From a checkpoint of a small mixture-of-experts model trained on Wikipedia: 13 layers, 154M parameters.
Below are experts of layer 4 (counted from 0) of a mixture-of-experts language model. Rows are named down (a neuron's output weights, with its number) and show model dimensions 0-223. Each number is 128 + 24 x the weight over its row's rms, rounded and kept within 0 to 255. Numbers have three digits each.
Before each expert's rows: a language model's description of what the expert responds to. This comes from a sample of Wikipedia text that the model never trained on.

# expert 22
Description: Month names after Born: or a day number (January 21, 19 July), plus pieces of foreign names and places in infoboxes and sports results.
down0:130131113139087090130095092137101133116155115133102200128130123099152107133118095130132155112213131118133124145108162110111126144124124099103102108107149127182116123167164179113170123128139104103134145147102138130110120082108116109148166124135125162123138164157131120105113181137160136135095166100167117111115135160146127130127137124126127141117119115143139129122132149156131118104111108129151134067129115137084122151118111101144099158125111126145110141135154128080126112176125111106125114123126126121122121109125116151141152159094146149093142123081159112121179144136078184196108132138128151122103144138147173126172116121136167094164128178128103100165130157153133115166102
down1:170168124164110199128119112134188098157132141135125087134101146135135138131150155153134150103112121076127132185114105119133139172137149162100121169126118109132143111110160190124124099123130141117103088128148128124145174128094165070122103115154156143073123107112117128158082137122119109115121139129145135131116074122123103108148142106101104128161124149160115132129181137103127095134134153130140143148091091141110169148155097155135120122085145086113134126090125138133104115149154108095124142106120147131099155153146128133116121125074126114086194142139144099152121141127130111131118070126126106142124178127132146157107118125115101116136137074144133142125109150114086123101128
down2:136113127136138123112118130148128149114185113128130157106132136084132144163142139094133176122124088139191157127136151144111138166155149130133125159134092132073124078119145139177135123165107153117156154111138097140158130084160165098133132141082160158125175157095151119116102160170169096132119138125139108127143144116141114121148102097130143153126118118137141146092131110071139132093188092137110107136133147125149147125146122115078126115106133142102127090171149141160110141093089131133110168113158149111109127124092125123113095124165124101111095091118090128142140129155103174132153148118114106148090108106108080133133167074128127147130119155168106112127172138118137126145158
down3:115094106146115102129098087111129123128131111173148118140092119114119104131147142132088148149085117170159112179169134094151139176110136176146154091096119129098147118145171081138138089093144128148114162116093126113102118166120126167165145115141132124093131124104101126127104129149077093096119147137166121092087134115091118096081131108092114104124124095140107133106192143168100136101111145118148139099158143103116129142149109165104137084128125141113107155163155145093134144095157136132157151149153123130169149086105119146128107186132123131137117133175137154153102145131148137110132133132097135132104158158106158115147097177151149154141102137125120125152113136135113145097140
down4:132159164154107149163133106131139098112104151079119155112080156073093068127114169126152142119088100131149124089146091117129103130120134120162143107110187127121111136137101115116103103110139115103127116124151139155163151147099158150148154097115112117120134109128183096171109129122134139098141109085132142135098104158142132128122155127114104160119141138140084064128169113135202146131103124087113124094126114123140098128151135101153097143106116096081095132120154142153137112146130156134121112160173097104089123161080128156142095109125146127124125117134107166114106109174124132116140138104181137153087139121144112145154133122159110129106109094093133121135103133138137140087131
down5:127058112071148150147121138129117129108078131139120162114166095142139098121138154109146098164103096099084170150113104186127113151173146123122167144132113135156129112133129147088123138120131124093150131159123116122171095137144188124154113117102128147133109154102148156081090123110121158142118125132136107156141063140131104131154110136095163146128137103119162158143141129127142160164107129095129094167148130123159139132117075105096137168181130099116140127165141141125106107143148135148137113144132137123133116094122178123135161134127103111127124105145138128112113141156146173108150098129108145135141145122154077099134146154113127103099091126099089124149127067089116157148110
down6:139134118188150137121127137111157143112125132143149089109107122146110059100087123131124148155135130129161154148153092121111110143155127098134170098105131100166101120137117126117158137128093122124096138162131154169136104135140123133147114133141118152136139121085107104116125141083103126150165145146096170169146123150122117185143143120135074140131098094154091189094090155156169076103151138114144117155139149114128123127172108096107166152099103120092121186122109137124097139136121106188147133122143117139139154123104147144102150116143108116089098097137098125134114143127132110099125088125088121113158134130166161171148122134158100152148096139112115118134070141149104116110110
down7:131128115109143144162109161146096061107142092161107151134152142144148103158135151161114128150055118114144173095136100127159137167171129152175112113139117121100128107154142175168117133140137092137175122108115098121142163091158153149147111150128145130101157144134147158139097122142141113161114141156127123163131130116164118180103152095128146141151148114129145127135124157065192090164100114131138114110150141111140131143105162164138124130125083124093169123100141156164109116154150106160108119140060135147128149133116147123104109133096138140156146130144103101106106122135112140123098120113094170104131138081111143104107123124161136124132106153128146143082136147146141159153117
down8:166094132136121115156127100153162139190093168108131081138075133166130091150144138145112119115167149121126105118151138125106147151109103120108106127169108133149114110140140116145187140143088117165098153143131140133107159155149134120146137121137144143155122170172125118125129112127150148121066136143141122109135124121159150129125119133139096144104114156143115122145104117129158131156142109136147118139167098151094141107161109135158162103139130123146170158120168086139115114173116152106079064160124129094121112057150082116090139153110093138117134150120104087154094158105122084115100152124112095137133107165141148133157150127126157151125149138111175134116131125084137107093099
down9:160159137134120148160129136139120116175125131143160155141123140102133155096107064152136113120107130102157143139142117153123150135161100162154132096161119102099137137123138086121099160150164133122134136132137144136123105122109094154128131134134154151154105098191159120102117118134128123184127104131123177158129106105116108110145121167105100127116110094118143090087111126095135161179132152115120099178104094093145198135123153137168115154124056118116148122132127077142151139123120100161115135174115135128109158145113149108152166132138107176119147147120120104129122172108134104143178121126147080162142132125138113172159119128106111117138094100093137120143134106140108138187119
down10:164155144130168125125137134096101096139144128173136093085127134123139120096138139142102113172140114140143113158115126104091121152121141149112131164121151135113146155092115129085115104098125129118094162129102128144125114089095110100114131175117142129145096131172132104133143184080063113161114083149112130162120118128126141106131146133110157127095130156152113150145130162135140082132142084101121128156131103094127106107138115089090131152103114157131153100117136145119104146124082128158126165134115159141162154101142157133103104125117118165080152133138111133112076104150127119095105089111190152115119131190120126112132075142140110116131154073148161122117117145154087110094113
down11:097204179136151128134173111148134120169138122154181124141173124116160115124163092114183148113122157129092131142097143112129135117127142158142132066133131131129143126129128163131113100142146138171118127099132149118122135158132104118180151131113120133126117153118155170147157102093119164119122113144168093164083105136121177120122147145128117129127151144122115147109105099125139157108166133138111119113137120127112159136127114136125130171155151118086137145120130109143136133129133179104168105112141119137154111143128111127161160102098136145144120194132119139084078127156071128131106116103125065111164135131130155098144126114117150129138073105091140133090123160136102150127066
down12:073109120108126124099138118095133165108166091108153110138128129116157081130123124151114138138155141106144100094117145136120135131107133111194066132120150123117144114138094101100123124126169177109162128123106114143145096123131102131158101145131130128095146119138166123121169143168141118119145131145122128113137115130110164155115120167103098126070126120096154126126188142119102182059122114112128180081139113120151111131102182078145128146096157134122113115169103166130111127101144143113128156116098152161152122170166145115136118160146116090111103120134114165131106108106121109142113152088129150099127093076131086100158144137114125133114102160116148134095134096137114107112138
down13:140112130085099105124130139107127101157144137164107160102148138100168149099142108148125164112151134142109132106128142110118172161110085145125164120124146104135132156131104095146135143130130112077090117085123177123116108168115118092142130118164096133107113127100125168133147149129172121152122118114133141110097129147177136105132094154175123127151105136123096110158146126156090115154182163154146157142126096118064134113127137152097132100141173117102180129112160114107142135167121126115122171136128153127119120140109109125154107143134148151105087106120141094087121116103111092146157126121165135130120159137170136143164065147086170096113160133130171128138095140090149108102155
down14:105149106109126149146155110121079166099134099113130130114114124126104130199115144145138109150134129108114155147089113163144116166140164124148101128189092166156132145129165137114147118138110141156155121121126112121127169123119081102137150102143104107115120079113149100139077117143137144126086146154125119107089105140114129131149144133112131110172137137106105113143124118117112122125105118136131113128106142126131123124126161102135119112112122116143118165156134112099116035137143160075124125157124145145141093144118116101094138106150134117177119178119099114140086126161106084167111172109172118181112121171160101155110140111140115158101133117165129109141124134144166072093090
down15:118146136161153101124131112116176094217109131140141128131120143125135084135107120119094125119192147129134141110122161129118144141122159123126174117089122121116128143133135136138132140074140102151138135154141162143122122125116137124122135117054107113104161142127102127149113144131125096114113125143067145104122109133140149106097114139167136129119113145157132138148119119140134078139131121112065128093129199107163170125148131103088090128139119145099138184154122163148160115076148107161112140149136077127102189136108122116142106107145117151117125162130094148117161122144140159138110108161094101092125103131155146118153084120120138151143117163121141161144112114136103145168090
down16:101150160138127093163118173116157116073123144155151111115079110145147148115121103162105084141130091131130108110110127094138165107134138101131135143105101123148104161123121140109130109093118154100117152129077140154090094136132060117107124116134155112125133128084075140136120092115114120115107091103123087130080134158147138133126156115131147115101126122124175104180137130136157115131099129147133083130132104086062165112120122123144138134158123145156099154148142141119140116109147095141124154081094096141108142101162115112093140108118154156146101142126128096105098102124090145123097125116118117118154153109178154167126082163104145110150196163150129111132136105130147134128127
down17:131110137123134142083142123120151130126151128147156099087134077110123090128137170130116130150135123126172166108114117145087143102179102140115175120183166113131137105162150168151134110170112114137108143158138132080103102133115138114092160127111103118135114113092097119075129077127116127141122117178088144129121165137132141140116052116125132121145098127152138160157155114141127184118120133098136149171127129101111122128114087116128162134135094152141091097095116125156136110141190124099155126092138158148152138072085086119135091141114143127142124163143125140132171129146119155098137148113147135114138128107138146164136123115140164109104110135081137146138136100168089131144125
down18:131140149122137114131116136168144132084133125143149134145115092139121154130150103136123160110151134128160120098185131073120100121123121137096089108117170127124112125133139138115146135138124160163123148081115105104145102128100114170120096111115133199139156111092083106078142131139141142101153097168114139161136155092146136126142102120134116118091120100121121178089155079130136090086127135134141115135131133113106146109129132140101122116176146105115079107153157141118109116144139104082143134151123118125165114131080123127155164142174102155089129130083100101145108112155090100158110137118094116164109145146152140098153140120153108088138093100154194111122141131139167092100139
down19:136154111117110132107135104135116107153075115111159186089184139156113145147132106112130143125154134113128131139119144120139143119129113119122135109148144136131105149110120128098133107138157080076123111179108132135145151155150126137089125072116111122134145153131117163137135150163129158114123175110047115145119163188144104121132086163115119148182154135158156154099076134126111173170145138129089121125165147125098149146154135129127111070154138114149130117109092106128151146085122142128138133105137085124160100129098162100116130141115129103134085158145155101149082118107135106133131139149090149145112161138134127114115129103090133137112097151149163130168147120114179116098102

# expert 63
Description: Endings of place names and surnames, such as ing in Nottingham, ming in Birmingham, burg, ville, chester, shire, bury.
down0:133122148110154171129137180130123116162107107130176115144129134110146122144115105138109139148029139161095135134111102108155136160138114128111127118124142145128118074153137084146124114117156150155121140173080134133138097141115120094124097173149170114117154127152082185126164114114096125126115138120118144097053142144095107109129110163136127124106121115100127177165138170153089125143136117160139119169136151136147141143108167108118178122129071168108124160109139095147117116132134137157082115124103095148115116120056154125123106119143132132124133152146143147128084115116118147152151155115132114145144139117168111138146120119090152108139141126150148128147130125127165113091148
down1:109162143151124164135099111131149148124135161113115141143143142115193112092118151119108168113141157102081083150074150132154130131136122172144096135121149098141150150097095156105103105167140094104123121175097112116148170129130125146120083122081131147127110141090129104129099101166090110145132122104138155113102097123159117165103104117145122078122100159173092181098131132117146139126130100112146133134126166153117124116155116120113137147187126116135112109105117110138114105149068133116150128135113153128117144147143123104133137142118105173110066163149140111127151105150150118036164103162152135113135104135120122143099121131155149121114109129126127115141125140140097102166131
down2:106121077126143122104126107116082129104107134103104098120124090139121145104127125145102124122123133137132153127132145137137140105070137111151154107141132126148110092126167149119157146110143153150127112162106153150096073165095125117115162169158128109123085111135130155133149110104090115078104131136060118093121149140123143126092128190099171162098132099130153114129091135171126151113145142100150130154127139143206092094127147159115135138186143095161102087122135103104145158152147117140106126078144125115138156117102097147167121120177153104148138108153164108131162122109133127128143151125156171125097110105129158108146133144134108126159140125150137148167108106138150127155163
down3:167168175157113156161116141162147116112149119143100126162124119098154128085109163123153091187115105110126120146113135119160130113139112138124127153149115130144155123144125096114195109136093128161109162133172116127095133147083141104070160125107184122120074129102130129125074119151092135126120139095130116119141125087133103105108149105101133120140107105092150144151122127098124112120150117140130130130146113194135069080131137113216161112106154135128120121136142130123142101144108179124102144120091143071143117138114155122122149117128103100138125119157108120118146119173127103156122164131116145098138130154148098116085123113118119125149130136117170131100153123117141084147132
down4:079113124099126110111161107124114118157124132130114139091161159092165140113114139152129099108102119094140112119107133129136159077147193178159122105151114113114104105133108149128080135102123119099097132154130096125134173102150112128116109119104129123146132121124133160098158179129090096108163073158115107131098125133130168118104120108112149158145152157155128098107158124089102159134132126128142174111132107106140135159100110129144157116144137124124140111161134147133145162077113119195130135128167130112140153153153128162155122142129145086161123150136139091114135143158161140104147124176118132077157113146115106167127099104135153141117152089138139081092189093127102101114137
down5:124112117136159144150092109132160125190144129124126058167117155110149126131086137127124172095089157129172125158105129145138125136130129104095127136170134117144081128129155104113110147115088127159177112101128136127164127185136122131118123078160129137147137128156143124130110111147122136156135129156148181084109113116136116146147147153088142102092133122132148138127109119142118170109152147133169157158159113128126087153120158159158127122131168165128103175104139149159122085096092133141109132149085092146131122144116135152144148153137131121118108139105101121152113108127161100194136111125102128125116140161106185093103137141136149074107166089141121100107147152122171150126139
down6:150144118150147104115103150101134155147188123147143115120104118114106154139102140085139118185155109151138172094132146157107136104115122140109155116104142157099135124110152097087135150145174166111090128132161150130147128157120132107119150150162093163109139127105140108156160141128117139141122137103107144145128158092130131117095145156145127129103128113092133156100117141131059138173132105109127158091143116125138150129140150115102122130134127116117147164121139111145153124136138110120096125162135132116122115146120104119102115144069138128150088123075114110134175072083138152069116122136095059092149114115109106185168115139115132108095114157116071134187126109119154137107156
down7:117135133109122143145116131154129099110132135088157168159158139135160161195101104113129172140106104101113155131126106093088159105149110090125109097118151102114135132135164154131135129141168149108141122130102115157161145110128135129135134158124133156114133132113112116137116160122123187148160096112123128133120114161120106088092145098140121112092119128129147107131128100126131139127130161138129140123153119140131150110137129120124111134139119113110167171122135122117106132150070135124105117133136168139164078137117137193116134146148163140116103105059110057103064171126083109120098135157137202126107123145152170105130150071141140136107137117101100136144185146101155146131120
down8:068133126133145119145116110125103115123104124121091133127140113112131059176143126142106084136166131117109148120130080074127092135154126126139131132106103123116132161103138152122142143109108140087130108105161158108122141167125106082111137128138103114130121143145106095074137159170118142100120104152108158152096116136121177115117092129134170147093148154110131165140096123126119156194100138153141114175119116108134096142135098133099096125111132132125126160132153098147100125183128133122122126143111150141159119182138135111099138117079094095111155127105130111124147097138116167132199178160111114177112154142134110109114124114104089133102176143097147147124117127156127126096106
down9:132178161141104126148127093118144142150109140091132167150145141150167136135104099161073122101153060115114108102118129146159137161130142146122137180139132123088100108109131103137147093175120151101106135169121138149081116151100107109104149114129123145120081143171110118100137133137082130093147113185089115150152077120131152143163154065138127127148133116133117137131145125115118114107125180116146175173122154141161142163156148154109105122104128165160071135131121117131117158124146125116081097150121142103119104109080121117124143100144125120129109115129115151126123151144140114060128143137100137112136098111117105170144101145164098141138111166142120120125110141088113145124114
down10:099132105170127108127117113132132120110139129142115104095134116130115165072121093148109138141118129179098151130115104084145125170119111137102120153154152154121156112147148132149161096112188144134141106081132125149120163146150151161154143114096145123158111111121112183119124148165099118124143143184131064136093099119084167128107113129120111109089100093148067148161101155151107113130128117149098123119145144148096115129141141124149147141131124148141114129119111149107137133119097128114148106086122103189128106099134125134145148124124125155136136130138164124083087123100086137144089147106161151110130131075140148103153097192119107135155130107104176138133102134114084114092097
down11:091165118106165149124083107158126130106127146135144123167192172118114152105163143131121113092162076126091062099116169129157101133106111097140134166141122119142124151123140142117122121115120126098157129106090094130151104107108144099130112101115135121109116100086129172084109111141091086103104132121175124127114135168113147138128094167118129098142088152079131135088135104163125117121092120126182137135160120103127132174121110119078095156133116138110099108156133121113131112136149157174114125152177147125187130115131121136131135146115163132124130107141170151120152140147121147148132110110167099131117108112143168124141154120128112166164153111114128098120077126147130105142088
down12:114183156157087145197129139152143119148136140135154111157154089178147139099107147147160132164107111121119144092088110143159140066113118160123121150152143145139116106117134133101153131122168122090137082134110088135121073140163102099159158116144132101141099144165125135146158125116180145103115101121088139143164110162133132115159164150102123148134132153131157165126155107120116163127110162129141081113120131144128136095108153134151185140155115106117148143136128059107124110130101119140143105074153126100129144127179104131115156142104155131145129114122126166160102122116169143112129136102115111118165144099113151142121125132120142151136118153134065115149127124105121171159129
down13:129141098152122141122094101112126157144125154130110138152119106085137185125094164137136140140098122145125079120122074142129135166167159130122110127163129155079144117123135107126128135148133135117128114120131113137169102171124172179127111137134180145116119130122118131127109152100121091144134147170158129152162151120122123151109110096124116178128115142092113143150121112090136136168130134131135147143103097097142153118178136119087068140124139114137116113133112129128120081102118130164122142145093191147115181167125127096104143142185115141146103146115121096133113126145178153147114089080145122141144135134121099123086105064128132115132096123143098127133101101113137211113126
down14:141131113130121107137139122131130090184184146144146191143108171154134137159147176114138187119119112123097127174102155139128115117129169171145108132135138126146115138140164174144127122163146136161152153089115106126128169151122103168143110123131086086094140148128119130130115102079118164131109137127106121130131140106112167096130148104130092152098125116153138132173103090121140152120168139082172154164145123118141084167125103129100131078145120128142084127124152147149139148120105142112116138108140138128131150151137117109172136095130154140097129127117122166140089111117128077087148118105086121105162097191104152126086135123115161136107139129134119117125136154078141143148127
down15:158105141114096107094134138136130146119183136103166130120099094139126115183205092132162131131122142127123154126158133120185154137121115108130142163100132082132126142185130122142152130122120103105101138160171114113079110139106102105130161096136175187125140153078082150101183181163142122151148146153104120119133107166133129141128121141144144138116121126145119131119139134152116102123098122153111133097110098155123160128129125119109134146150121132120096102077126108144113124111138147087147143069164102132130131120149093130129111107135141113124125150096181152142137164138157181131110128140110164125171140143159130151100121134149144132143147112113169156136136117128091158145182
down16:139107097153179109156119107121157137054161085080139130127074100138167125106126137136144161149136150144155156110106094109121158142119141150128188088112089155115158107176134145136122110118155157092112124115101105118110142144134147142077212106122118120127110141125080141163130143153101116132124111118141142151124099160108123098130134102125151111102145117144109136117104165143131116139132144089142138151123126133129159134130158092145180144087085084077138145155105142137132116125138142174206130108153141115137133153104085113138138122136147127133124120141091148109146125127123111146126132131137079130158104155112113117096123143139146102088112108115105103109159114160097119130125
down17:105093131150144140121127090131143150120144112073122113116134159176101118122078141118121149142075163115143114150094106141132167108104152090149139100121154187150161141130080094144136112126109123120129184094138149131143167122151112106117086123155115128101143126120135165139099161099082095127103095116118085120143129118139124117135141167143130137118165099089113121127093113133111064101123132176129154105155142145128150097095116109095121089110127136094118125141130076146127151142136143127127137145150153155126125122149080106181083177158150132106139126106107098132117146129166127146105127151129136120068120132107177119108112160061157141102123131134129131123112142095132151137128
down18:147132095154150144135129100121131129098163131215114157112104126114153099104130100111103184130080093124126128153102096135155136114138121127087137134129149102088101105149131152149134123101163125123151107156122108126123149175122112133151079107131139121133140115129131122080129155132124129122112174152166139142181116109106113108125132108107189185111138073089143131114130127141117152088132120139180134135114122109085148147096125133084107111148119148141081127078154128111101121115146104132126103088147110154170123110134107155130112122149129129142116151116125124122097140123109108129141150095126100160107103114077146161072121168158104169123127101132120151136066134156157136104125
down19:117117135126117116106156104120127147145128132132126137119139158127148120137163104139145103163165135124150085107122162088078116089099149129155107107163206149137108109088165083156098165123121087133097117083128168127129097103119109150124166095102149108113147161143117125133149122133132113160135135169139132161141118091075093133120130146128101101120138175142178115119123153136115154127141119142111084139094124169129101148098156146144112184151159154162101087153096115076159128146135138121125186124127166093115133135094147128122145130094085113107114117131100158122167138140097126160133124128121096131104105115144167073129130127123157138145110117140142110139152159110144153156124

# expert 18
Description: Final pieces of place names and surnames, often before a comma or table bar: Saip-an, Krasnod-ar, Pitts-burgh, Wash-ington, -shire.
down0:137118122092110139083148178129105161121106124132092079135113097088116137142109102106178097140097151120148106179176125105120121095121133138077148148114109157120116120101150057136145188105129106124110125153131129134103112104141156125105086126126147141152120127113131123112138117087131082166130112131127143125091144161155131111107181086115122136125147088162120106137097149110131131135090154133114150078085099140127135129123126161173154117108083182149128124155129154108141110094089142093112108124142108132087098144144110161139155147131085127150158150128176166145122144107125163137119111159117105148129171130153161128129125156109148113141093122166120133147117154114144143141103
down1:097118116128115141159130159132131124141132109132165076095102134113111098126147120135119104110093174165088118126142116143118191133101134150128114133120150106104131106108145165132085166154122107130101140120099080116139090117153147137161116169088137110114134104150144141096151086108117091126155129092127106160123136096155184161184127124090137131147074166134150177098122135082097100105097148114123083082172166111156138124137148134133129124083149133143104123102100146124112138122166107156110135151080119120106127120150137148139134166113148141137151140092124115169105130152146137120123141116146091091124134115155157141134100150140123139104127067119131144147115094111127178091139
down2:120089092107131149115106138101135160105104147172126124070137107111130106122120119115150109120150172109158125113160145130116124158140130146076111111075121088161140132117122124126135179109094086157143128123090149120109144104112096090144129143149124098126140127104124143093090116161100099143151155100132131176168164125135141167163126132128147136110143154149091135089094149134096128120115106107131152120142141183131144138123135085115129156144125150121122112102104110155118189123137138155147134151124124160118077173107116128172124113128163097076126108116176139136167098137127114101131108137129149108132128101152138120134120144183126166158090162117121147163089089165154079146118
down3:106140112102148131139149155123109134169123120115154186109128132099110105171149142135109138155158149133133110137130148107127150072145150102137128132104162163148056120147134095165148132163131126124134126100132146108112134074138122093098130135152119123145125151128104131112107138106111106140160132168153157132173124142065158131195141120100124131111144151115144161173119137123124133109147121159133120147148156150138093092103091101139123138094138168137102123172128111177090108183127138130134103101160103175066131072099128143084118152107140134099150118166084144161121164146097150122099144067113134131118129131128136107122114135175118135120141143127139123132118145099127141105139
down4:102110149119167110160126123083114137101160108088135124144143113131142123095110127104141113106103129145130114145114115178146114169097128134131149153136108130135170175109127087096094134086157094168142161154100140115155119111138142152159176129109088114109152134127141129116153175160123097123087090120117163144121114123128120102136109103136135143136091097157166149108103150107127149162110132124102125149154188107138143120081109134144161166097134109111131132132131087129127145123153164091133117149184113131168119148089108133120116115140152142111116127150183128126122153178138143134129108141124158124119086142097148129129086171174146169159111130166094133086167154171122147145101
down5:089127112159127130105100104119112138132071109143183142151127096123121119152129155135113080166149147181169126123135136114148104139136162085159112127118146114151136170135112150145146105133121105112112127148141151088117126131108119151143143129159095113144120142099123144114112156137120146112124190155125138135098132123142156178144169097111132174124099128126159117104137150090134154124104137113139160148137120138076100152124185127112120148117140107143147135144130130129136114163122182151167102139167145125098111168063143120159149097086095127197104108133112128134142100159108121140162118101151132126081134162137138114093114144175074158089121174118139127136123141119152120129097
down6:079130111145118115116120107123127128145082130105096159149135143127123109143148120135181162134115170183098121108116138111179144095140150110119143149101155102096076135142115137114107128108148121064188134108097118125134121127122118192134142122107137134134111116140164111110114105157115148088173115116101109095158119210123139144144134151105106055142127155083128088172126122116128170122124115137120096088118116119103135091123100070137158157103145113120154162121135138137071138112143115119153096100118113126123112138120150152147127129126124128105137159148116151117160146095144135126101130141095088113108125133149160109130169084150116111124117147116128112123085115119111092120105
down7:124102103135126123127129140155109151133116088075120124131147077160096121101100131177146072121117123131135072175135069189108155116139170179159160126173145188120148137138167102161121140152144119119139121123157119123109124115155113103115178103145116098145111135112112146170140107085131074107182140139119126097148123143135129103151107118103118127107179153128138126163101130135106112126149174110151108144136147127131111112133129131114118098125117149135148151146101146091167136126120084097156102108077108075118139159137133092120132146100151113159097133116111144109120160123136143120103140149141161112180142127127128160156123105128112141173130128126112147119109108124140148155162
down8:112127122129103153143103133091134152133124130137112133109114140103106085151173110167089123115137159133146135104130135146108103132134120125086141167116099114118114145129109064106096196127126115108141115073151142143133114143148101139158104148132152149121067150139149121126116115108147126151119116128134111105115188083116182143123112111143106137115167148159111117139102132138158127172153142121137134117133133083094099168113124091172135091130101140119144125139140104153096063120121074156091128120121117143145105130146081149144093158112106116078121149141136163062116156110116135139123142143139133161131108116130137123148106165157138122107190103128141143090143128086147112076133
down9:122114111135111157126138091103164119144166094112129072157124126169126132102108114144106150130142140157100145095168145130108142134132123155127113098104140151099097139083129113128127164176146137108133146121130126144071125131126140129128121110151132120090163111132133113116166080109108156136143111097132122162141100137149159128150089130132146062141185159131100172162155132091121122163103142130197140152158142102155087130118144064109151131143142102162111105113128101118103110129159152148139117131135068137153099132103109147137138114137175155094117092139141104077123156145100106125102112100110099119160147081099121144139125156150147150080125079120146118121142109114119127127143
down10:134135145117112134127160162109114146121180142141138140158140083153147122093132125103127160162111124128139098142122106089124104152139093156195108170105108144140189139153127123164114122095129131130144132097156146132091154121131146082107119126113106103120088118125156115112169108091152112117131094179136128135110116054144138114135155123136110157117173134140088154077118101126130107078121121094103188130124098083120124141137099163108121158177154154114151092129148149173127151113127152130100151106147150097167143141136166116109131135141147145136122145097098096119146117098163128112110127130128099123132145087088139142132126122099135120140118150095130110087133113147095156102075
down11:111082117124134128112089144112103143113163098091129137149091122136192146097136133161123141170144164098147145140131116109124135121110096114120137134148143157141159125103125134128167102204118096096177137123140150104097126125154162119127131140171107142176113127181178136112129119084084175156109127093148121132138132147114162139176112142135114147160097155134129127132106150149102137137134136120160120126143132117177099133129083136152130098097125092118100095142133159095116140098129141173171120147109135108123119152163127107125115112146155103149080091139138116134123149107072174121144140112127075092177109127095147126138128132110085150137166129135169148143119124111128110108126
down12:170095135101134131121120120137136127143109130154127134130123156117099098116148102096175093096100109141143147146122112168130147151138117170098137116127129116168125129160126131112118141160140140084145132117150140106090142148151084139108159115112184117099094107137090089102153107108105153114131144124120127164141134155149132130168140123127124153139085113095142104121110101115117119131117130137116137112119130115115117152080123137090154149144154125101142149154180174127151107100137084091206147114145096146121109121139112153188135081096139163148129117120103142102154145174117126149086113078157140186144119154106141160144168107120114159131153165086114136125127117180082139151116
down13:105151142116120137084118139152122112145155135162171102125112115120127142140150083130123095179123143128092137122140095099089102121095139075137101194156110145136100113095095145124142149131122123138169102143109134113123110133149131148162146121098155148117080120118116133147128119113145094079137165127130139157137107103136129104130087133162108113158123075160110094160163123127137119123092167151115122150072109113128130128123144140110124133179121118165155145140090110079139110128117142155181137144108159166171073120120140125140121115137149139113131118102136096109136138129125117117134146176127089139088126115116111111185168123113141096117168103159101141170150188105105088133130
down14:121107121100171112090122132143114145091145141131147138159170159181143154103140132157131086131130154112119163116147129131189129120141182138106107141110145111142125105127121120144152131129112137128142146162126160144129095150137118143145110129147123131108109131123159099152129074139111103115119140146172112108102129112133118103141118097102133111133155164124146175120151116109085120142123130165110135113126075126130081074151133124135167140174146122128121133099137105106130135152149155138133088134074060097170167087145134146068135164139124114116184122100154127100153174119121142085104122128175165129128098120117125130119150127106162096129101098151123136155117118131120091175181
down15:163102153137134127105105156110152102137128101097116106108104150135119131108074110143109104137105129144155168167161129095149129169129110139143114168167132107143120081183176119092087172137126119142121108150087147109079133120117112118135126164139096148149101135108121125160156110123117084153110127097119145147147121173120154155142108109146122127155139109139110130121134160144092138127128109134125174148168135102116102154087176164133134103102158133142119117138132180176176142097165116124161119122119107128154133173135140140075086130152161131144171121144120141115120127148114114167156096175119126114109110140110166154128115179127110114118133146165117143171133123117121141188126
down16:106128122146137101094107115122108137124144147144125076098108102123104110101114144133121092158111157150132160093121122101125161050075125120107130071105150144137098131176095079124147143073136180162123140114130104123104088133092155176126110134149114126135173104099148125149125164118127080142138175102148088092151136111130141119170110152163114102136089105119119151118127129161078124136117136104108119143159137143137144096154129129159157099114117137092122130141095135091112121133157134142148127160139110149154123126173106108128122134116135066117153125129138136145139118096150123108121127131135174059111148115153104162150128134147130137158129099133148119109108145170146144082118
down17:118133149136142151167124099105118136187156153127130102117134115119117146095110149108102129156113140147067128138149137100105176146137123104128127151105106147169150065122156139148156147074137166105129156139131129106105094107149142174162150115166139173136102161150075117155128132162114112127092109092164113130109142136116106141147076098148074119154109141109098132139135126102160118144145133129175146114156098148105096052148116157113146155115118102099128130117142156110136116142152135153122103156148110137139182136172136128132112106123155131141104124139153157145145159110110175106164117117108129143164132106136115148173159138134110191152138153114150145125141134144112122100139
down18:096120133115106109155144123131108127145123144133073119106148125108122159087117133150183116111147135104111125106125139123114117136126167144165145138102096146081110161085104139107142122179138114125132105128111108129093135094120139132112141110164118130146149159113140138161148096170102101147133130105111125150085110126101134124154198116128184129152115139135146100135144088141163134050146099119134081137121143160099170157118090097140100133126122174178145111134123134119154131180125148126096105140123110140115117130118105168134146132156144163121090112146125142138093123140099168145121162136182093105130178160078097137125195098106126109130114135126132106130145130098140109107120
down19:156095157121115086088134115145119090142111190118139155118153115113133128144167133114081126137163155079119104122153161125119101097156130144143132097136188146131153129165119140091166127133123139098102105145130151122134153102131145123145118170090148122164091150127088146114109146152148114102082130147065102108145159121132156151122137153135068128115129138066154115143101113148112162117086120129099110130118122126144101163144117153145116161098127170132089145136095130148130104111125120103151139143153127087170112129165138104145141109129101158156130130131139101145148152144118112084130134151137114135181103143125138143099151164153101122135137163137064123138149126094128080167133